Below are experts of layer 4 (counted from 0) of a mixture-of-experts language model. Rows are named router (the router's row for the expert), up (a neuron's input weights, with its number), down (a neuron's output weights, with its number) and show model dimensions 256-383. Each number is 50 + 12 x the weight over its row's rms, rounded and kept within 0 to 99.
Before each expert's rows: "comes after" lists some tokens at least twice as common just before its tokens as in all text. This comes from a sample of Wikipedia text that the model never trained on. Tokens count by the router's weight.

# expert 4
comes after: "|", ". ", ")", "\n\n", "==", "As "
router:36 47 69 52 51 40 48 52 20 48 51 42 48 47 51 23 53 25 61 51 75 52 31 49 49 34 52 61 55 42 45 66 53 47 37 56 62 52 52 43 52 62 77 50 49 62 45 41 48 71 53 54 42 28 40 62 56 57 53 33 56 31 51 49 56 40 44 56 62 55 33 54 51 60 60 40 62 51 46 71 38 52 46 57 51 46 57 66 44 56 56 48 41 43 41 56 71 46 45 44 44 70 63 49 58 31 44 35 49 83 29 47 51 41 47 50 53 53 56 49 55 41 43 43 59 40 57 37
up0:33 44 51 49 63 54 42 56 34 48 63 55 74 43 56 43 59 36 60 55 47 42 34 31 53 69 55 49 43 46 44 70 39 74 46 27 44 57 62 70 57 65 47 55 44 74 50 44 31 53 79 57 31 39 53 33 55 70 32 57 42 24 80 62 78 48 47 45 43 49 37 43 54 58 53 47 51 57 61 36 50 44 38 61 54 46 64 58 51 65 80 48 50 52 41 39 52 66 57 60 61 61 57 47 64 49 50 64 64 60 33 35 48 42 61 60 67 67 58 49 61 65 31 41 47 59 43 60
down0:55 48 46 40 63 36 34 55 50 60 51 58 36 34 27 71 24 59 54 30 39 23 57 35 63 56 45 67 56 39 42 70 47 67 58 21 37 37 60 36 35 32 34 58 53 70 56 43 48 58 43 49 63 36 51 68 55 47 51 62 52 51 54 47 64 39 33 54 54 51 36 58 66 54 45 49 55 59 79 51 55 55 32 72 62 51 52 55 58 41 64 75 43 68 48 58 47 65 56 43 47 61 44 48 58 56 27 36 48 54 54 61 33 46 59 41 33 23 47 58 52 44 52 63 43 32 57 50

# expert 7
comes after: "| ", ".", ",", "0 ", "No", "==="
router:35 62 61 38 47 41 34 58 38 74 61 37 53 46 42 55 25 36 47 52 73 71 56 46 37 57 27 48 41 35 64 62 37 45 43 41 50 49 52 64 67 49 62 43 72 55 47 51 54 70 61 56 29 00 39 71 37 63 34 64 46 22 58 43 68 33 58 62 61 60 49 57 51 44 46 27 58 56 35 61 29 62 54 61 62 42 49 48 61 65 57 51 55 38 46 45 58 28 40 44 43 66 87 24 49 44 49 35 40 70 46 47 44 35 47 66 53 37 56 58 46 35 50 47 52 60 56 63
up0:51 37 62 53 53 39 27 51 47 64 65 40 56 57 49 30 59 20 61 55 38 64 43 78 46 38 66 43 29 43 59 46 42 62 61 22 53 57 56 50 60 60 40 51 51 44 52 38 58 29 60 48 51 40 57 38 58 47 56 60 34 40 57 65 62 39 46 45 50 38 60 57 39 28 65 68 41 58 53 51 58 55 34 54 51 59 53 53 35 38 40 32 56 65 66 40 50 58 57 33 29 60 49 40 45 77 18 30 48 56 74 41 36 35 68 32 63 35 56 46 31 38 64 49 53 48 44 67
down0:56 44 25 59 58 42 31 45 56 45 58 42 49 38 75 46 29 47 25 54 53 55 51 63 57 61 52 52 42 35 42 51 27 35 37 47 66 48 69 53 65 50 62 59 26 40 28 56 49 65 35 56 35 62 44 67 39 41 23 43 53 48 51 44 43 61 53 33 41 45 75 49 55 43 55 48 46 61 47 31 57 46 33 49 45 53 48 41 74 45 52 58 37 56 40 58 52 59 33 71 64 55 40 62 33 41 64 59 40 60 58 59 40 57 56 56 54 37 33 54 44 39 36 56 47 63 45 43

# expert 12
comes after: "the ", "of ", ". ", "The ", "that ", "to "
router:39 35 67 52 32 46 47 55 31 67 22 45 40 37 62 51 47 14 59 41 62 51 50 37 30 39 49 60 67 31 41 69 50 52 59 45 56 56 54 37 47 40 63 35 35 44 50 68 46 61 54 73 37 27 51 66 42 67 46 47 44 28 44 32 57 53 40 34 54 46 36 45 63 51 59 26 46 56 37 56 52 69 39 57 37 34 54 54 57 55 56 59 47 33 41 53 50 43 47 45 44 48 55 39 62 34 37 22 49 67 44 40 59 40 46 64 52 43 55 68 50 26 44 43 50 54 45 41
up0:46 65 28 44 51 12 56 50 66 36 29 62 31 46 51 52 36 53 58 52 46 72 52 44 63 63 61 47 49 41 35 44 55 64 77 45 59 50 50 54 51 54 55 42 53 26 76 61 55 51 49 49 41 51 53 27 57 55 50 41 49 66 37 61 56 41 47 45 47 66 56 58 39 55 24 54 38 74 74 52 54 58 43 36 69 50 48 47 40 65 64 51 43 59 35 54 47 42 38 45 68 42 45 69 52 73 30 45 46 54 55 46 60 53 57 51 39 57 73 61 01 28 43 41 45 57 62 55
down0:49 51 46 43 56 61 59 67 68 36 51 56 57 36 53 63 37 59 41 63 51 60 66 46 61 50 64 38 45 37 50 15 42 56 54 61 60 38 23 33 34 59 48 45 55 48 52 35 60 60 41 62 42 93 50 44 58 38 50 54 45 58 50 50 31 69 43 48 45 58 40 63 42 34 30 48 58 46 53 61 36 52 40 64 28 56 35 38 49 46 36 36 56 75 46 39 48 69 56 40 53 28 00 67 52 50 52 17 53 47 49 49 23 61 56 49 51 60 23 64 52 45 50 37 48 53 51 43

# expert 1
comes after: "'", "the ", "at ", "of ", "for ", "with "
router:35 38 55 59 42 44 63 45 40 56 58 40 29 50 49 50 63 21 56 46 66 55 35 53 44 38 50 48 35 38 42 70 52 41 57 38 49 42 61 54 48 38 44 26 42 36 54 66 27 65 62 72 29 22 46 50 53 78 51 51 55 50 59 36 99 51 61 48 43 59 39 46 51 50 57 42 48 64 68 52 37 63 40 55 42 43 54 56 38 53 65 40 54 50 41 52 62 59 45 55 50 61 50 56 47 44 37 34 53 52 44 19 43 29 51 38 56 48 61 66 36 40 39 45 50 76 44 45
up0:52 46 47 36 46 46 56 41 57 41 47 36 54 30 48 42 66 37 55 64 48 42 56 52 47 37 51 57 56 55 53 47 37 37 73 61 47 46 39 45 60 49 65 36 21 48 66 63 36 49 57 57 47 49 68 48 53 49 52 36 70 43 61 54 57 39 34 55 56 62 41 62 72 55 70 66 63 73 53 66 53 54 38 52 40 26 73 54 65 59 33 46 70 54 44 46 39 39 44 74 54 46 47 30 36 42 32 41 59 36 43 45 77 59 57 32 37 60 55 32 60 55 39 48 44 71 44 53
down0:42 51 52 53 57 53 34 38 38 45 71 59 38 38 41 45 32 37 41 33 23 32 66 47 43 72 40 51 52 49 47 61 58 63 39 71 71 47 46 70 57 58 30 88 44 57 47 46 47 52 69 51 44 65 61 59 57 42 55 36 36 52 44 45 61 53 54 53 64 47 50 63 40 61 54 77 52 68 68 81 48 49 46 39 47 37 78 55 39 32 56 57 50 42 52 52 39 40 71 33 31 47 30 31 88 52 50 48 57 74 49 66 56 35 59 61 35 53 43 60 55 47 65 48 63 37 40 67